python train.py --num_hidden_layers=11 --d_shared_expert=0 --vocab_size=32768 --norm="rmsnorm" --attn_scale=0.177 --tie_word_embeddings=false --init_std_up=0.028 --batch_tokens=[32768, 65536, 131072, 262144]
Below are experts of layer 4 (counted from 0) of a mixture-of-experts language model. Rows are named router (the router's row for the expert) and show model dimensions 128-191. Each number is 128 + 24 x the weight over its row's rms, rounded and kept within 0 to 255.
Before each expert's rows: "comes before" lists some tokens at least twice as common just after its tokens as in all text. This comes from a sample of Wikipedia text that the model never trained on. Tokens count by the router's weight.

# expert 44
comes before: " and", " which", " the", " but", " The", " he"
router [125 151 163 122 104 131 129 134 145 144 104 131 147 136 164 110  90  98 138 132 153 122 101 153 101 135 101 152 131 133 163  72 162 131 116 113  92 132 117 141 134 112 109 149 100 131 164 105 127 120 148 131 151 122 121 144 102 148 108 128 143 119 133 127]

# expert 27
comes before: "1", "2", " |", "3", "4", "5"
router [119 130 162 117 113 124 112 163 150 128 100 171 136 133 148  88 104 112 143 102 141 176  89 127 114  89 100 148 122 147 136 110 173 110 110 110 117 124  98 134 160 102 102 146 117 143 138  83 147  80 113 120 160 124 191 160 120 117 100 146 159 129 146 112]

# expert 43
comes before: " ", ":", "|", " of", " JPL", " MPC"
router [116 130 128 135  87 164 153 142 175 152 117 147 164 144 163  92 112 140 107 102 123 155 118 149 111 119 111 112  84 113 121 115 148 114 108  68 100 156 126 165 141 107 106 156 110 120 131  98  97 132 118  88 136 108 168 134 130 137  84 144 153 124 185 100]

# expert 10
comes before: "1", "2", "3", "4", "5", "6"
router [124 159 178 145  98 147 165 133 161 132 119 166 140 130 159 131 100  97 156 113 147 127 104 131 113  92  99 123 145 137 177 102 160 113 116 115 110 127 129 137 154  90  88 142 117 138 164  93 158 119 126  92 176  76 168 164 118 147  97 142 147 128 132  95]

# expert 4
comes before: "1", "2", " |", "9", "0", "8"
router [129 131 164 143  94 145 153 153 152 152  96 141 133 144 140 118 108 101 139  91 142 167 121 144  91  99 105 155  92 147 116 107 115 103 127 109 144 139 122 141 140 147  76 156 120  96 134  99  91 104 128 117 166 134 165 142 124 155 117 132 146 108 141  80]

# expert 11
comes before: ",", " |", "\n", ".", " (", " and"
router [129 149 135 119 124 137 123 150 155 159 104 156 149 129 136  81 112 137 156 130 158 166 104 136  92 107  76 120 128 175 165  83 148 140  91 101  80 152 119 171 141 137 120 141 110 115 172 119 103 147 162 140 160 104 161 136 110 148  90 158 151 102 185 116]

# expert 20
comes before: ",", " and", "\n", " (", " in", ".\n\n"
router [123 125 117 143 107 157 133 160 145 173 123 148 148 127 171  90  92 104 122 113 120 158 103 131 121 113 107 132 128 142 137  68 155 127 123  99  93 150 119 156 122 125 137 133 101 146 131  99 135 125 160  90 169  76 153 146 134 164 111 164 135 116 139 116]

# expert 34
comes before: " the", " a", " his", " an", " be", " her"
router [143 176 138 121 122 119 127 131 132 116 100 128 171 156 134 124  99  83 150 128 149 122 101 139 142 116 105 150  95 141 125 130 148 101  84 128 133 162  89 140 154 106 121 100 101 127 135 138 110 119 122 129 137 120 127 124  84 160 118 156 139 137 143 103]

# expert 0
comes before: " the", " a", " to", " that", " been", " be"
router [135 141 164 115 109 152 151 132 148 125 114 161 111 140 166 110 141  74 152 111 121 148 107 124  89 103 122 139 124 129 152 128 128 102 122 113 123 161 105 146 126 128 109 131  84 102 140 119  87 100 113  95 152 130 154 133 102 118 112 150 128  84 121 119]

# expert 24
comes before: ",", ".", " of", " and", ".\n\n", " in"
router [102 150 125 145 116 121 143 170 158 147 129 158 173 141 169 108  90 113 148 102 120 144  84 136 124 108 115 118 112 167 172  77 150 104 134 126 101 126 107 150 134  92 123 130 110 135 164 105 121 127 142 113 139  94 142 126  89 153 139 135  94  67 148 115]

# expert 30
comes before: "1", "9", "2", "0", "8", "7"
router [150 155 160 135 134 147 137 157 134 142 112 164 132 149 147 118 120 144 131  96 149 163 125 124 119 116 119 159 131 150 133 107 144  81 123 123 123 160 129 130 148  84  85 144 110 135 127 118  98 112 176 119 181 102 141 145  83 154 136 139 148  97 137 108]

# expert 17
comes before: "0", "1", "9", "2", "8", "7"
router [128 138 158 135 143 131 154 144 116 164 111 159 124 183 161  90 118 127 146 108 131 162 126 122  94 124 139 139 112 153 154 102 122  92 126 120 117 166 140 131 147  88  95 140  93 157 128  87 135 119 163 112 114  87 194 141 131 176 128 158 141 102 140 109]

# expert 32
comes before: " of", ",", ".", " and", " in", " to"
router [128 126 138 140 108 129 134 175 156 155 106 125 156 131 143  94  98 134 151 109 130 157 104 126 131 120 124 145 121 152 126 110 157 101 124 103  85 140 129 161 175  79 111 169 113 147 137 133 106 128 183 116 160 121 129 156 107 154 108 123 111  95 140  69]

# expert 26
comes before: " |", "0", "–", ")", ")\n", "5"
router [ 85 117 136 136 109 149 137 156 133 144 111 161 149 137 149 118 108  87 140 110 142 137 119 125  76 108 113 173 118 128 171  89 130 106 119 116 124 142 108 163 156 112  88 172 126 157 145 127 119 122 151 105 144  98 151 144 107 144 125 143 152  84 129 131]

# expert 38
comes before: " |", " ", "|", " |\n", " %", ";"
router [106 144 130 124 116 142 149 169 165 162 119 130 178 156 152 101 138 131 116  97 169 176 119 148 106 123 106 114 102 127 169 140 155 108 132  79 114 136  56 135 160 124 113 139  91 111 127 114 107 110 148 122 155 119 181 132 102 154  90  90 137 108 131  95]

# expert 6
comes before: " the", " ", " a", " his", " this", " their"
router [100 142 143 120 137 156 124 145 120 180 141 135 161 150 143 119 110 113 156  94 146 140 103 150 117 100 125 162 128 140 154 108 138 118  87 126 109 140 144 149 149  85 111 165 108 159 147  83 102  85 133 133 147  91 149 147 130 150 115 135 144  98 157 107]

# expert 7
comes before: " to", " in", " by", " as", " on", " the"
router [109 168 126 131 124 150 139 163 160 175 115 141 150 138 147 141 115 108 164 114 134 126 141 128  93 122 122 160 118 141 132  96 192 126  98 128  96 132 116 138 168 121 107 178 119 166 158  63 128 129 150 112 134 120 149 131 137 137 126 153 160 129 144 105]

# expert 42
comes before: ":", "|", " |", "\n", "-", " ("
router [100 126 129 149 102 142 146 182 170 168 149 136 162 127 154  78  99 118 130 100 133 191 106 149  90 125 148 123  98 129 121 128 141 107 109 112 149 148  99 176 156 126 110 140 109 181 132 117 109 115 112 111 114 132 192 145 121 128 104 172 151  87 158  82]

# expert 3
comes before: ",", ".", " of", " (", "\n", " in"
router [125 145 142 148 118 143 127 151 155 162 110 134 143 135 151 107 118  97 146 126 146 147 114 119 114 124  86 139 125 153 162 102 171 121 102  91 112 138 107 174 158 110 106 148  85 147 178  98 126 112 143 104 139 124 159 177 115 163  82 163 111 100 144 116]

# expert 29
comes before: " ", "-", "|", " —", " +", " MPC"
router [132 125 136 135  89 154 184 144 150 149  89 152 160 171 168  87 103  97 153 100 131 151 122 120  87 125 101 146 109 132 145 136 175 142  85 102 123 165 114 146 124  91 136 135 108 115 140 109 104  98 124 120 133 121 135 140 116 166 112 151 125 114 144 124]

# expert 23
comes before: " |", ",", "–", ".", "0", ")"
router [121 123 130 128 116 154 118 162 148 185 126 146 163 134 143 131 108  87 138 125 165 148  89 133  90  91 105 146 105 163 146  69 140 122  89 104 106 134 111 171 131 133  94 167  94 164 132 112 118 125 153 144 157 112 169 148 116 141 127 153 137  89 122 100]

# expert 16
comes before: " ", "|", "-", " —", " —;", " +"
router [102 143 150 143 110 152 148 123 150 168 120 162 135 138 140  80 100 100 149 100 158 159 112 130 108 125 112 146 107 126 114 130 139 114  65 123 126 156 146 151 150 145 127 164 105 117 131 110 115 115 124 117 128 114 159 132 130 146 128 171 117 108 130  82]

# expert 13
comes before: " of", " in", ",", ".", " for", ".\n\n"
router [117 137 153 138 104 160 127 156 149 163 145 158 170 129 140  71 102  94 132 105 156 144 120 149 114 129 131 164 137 127 122 115 162 117  85  89  83 132  98 157 160  85 110 157 126 121 143 117 115 113 134 107 138  99 147 156 147 156 144 168 144 133 149 118]

# expert 2
comes before: " The", "==", " He", " In", " It", "==="
router [134 154 145 100 126 128 159 125 150 134  99 128 139 142 153 117 107 114 165 111 138 114 106 147 103 117 104 153  87 157 162 124 141 130  76 106  97 136 103 168 160  76 105 124 115 168 146 109 122 124 141 118 167 105 129 133 112 154 132 151 156 123 149 123]

# expert 47
comes before: " ", "|", "==", " •", "===", " Born"
router [127 165 136 159  83 117 176 147 179 148  96 134 117 160 141 134 108 116 157 120 155 143 112 135 100 128 109 166  83 129 129  82 139 104 110 101 107 149  89 156 116  96  94 126 105 155 140 110 110 119 144 100 136 116 154 137 100 146  93 154 142 132 149 101]

# expert 40
comes before: "1", " |", "2", "0", "3", " |\n"
router [122 153 169 143 110 148 146 140 154 136 107 171 153 162 158  81 123 105 134 121 169 155 135 184 104 114 103 141 108 125 161 117 130 116  96 120  83 182  89 141 137 105 134 176 141 148 135 109 123 101 130 106 154 124 212 164 104 122  92 147 147 114 151  89]

# expert 12
comes before: "0", "9", "–", " |", "1", "5"
router [145 131 156 123 108 170 151 140 165 184 107 179 153 167 156 116 131 106 162 136 184 132  82 159 142  93 120 152 112 146 141  91 125 127 122  75  84 127  99 156 146 112  87 173 124 146 145 103 113  78 137 101 175 119 158 142  88 115  98 118 117 119 140 128]

# expert 36
comes before: "-", "|", "The", "=", "==", "==="
router [119 132 164 133  97 153 142 139 161 161 118 136 144 119 136 123 129 116 161  89 174 191 105 119 105 100 106 154 117 156 140 102 155 132  93 118 115 164 118 157 114 116 106 157 118 118 156 108 146 110 137 105 143 113 165 136 114 121  98 166 148  92 159 142]

# expert 14
comes before: " ", "%", "|", " election", " Party", " Votes"
router [125 150 154 108 147 122 146 138 152 180  95 144 147 140 152 130  55  82 151 120 152 138 117 109 122 109 120 142 104 148 144 129 135 123 113 138 124 152 121 137 175  68  78 177 127 137 138  96 117 105 150 101 150 109 164 150  79 139  65 165 122 131 171 115]

# expert 46
comes before: ",", " |", " (", "\n", "'s", "\n\n"
router [139 152 129 118 104 144 128 149 124 146 100 162 152 146 139 114 114  91 152 108 135 151 137 132 119 102  78 152 130 148 135  85 150 125 107 107 114 157  95 189 117 118 118 131  98 133 168 117 125  92 139 107 160 123 166 136 100 163 102 173 148 118 152 132]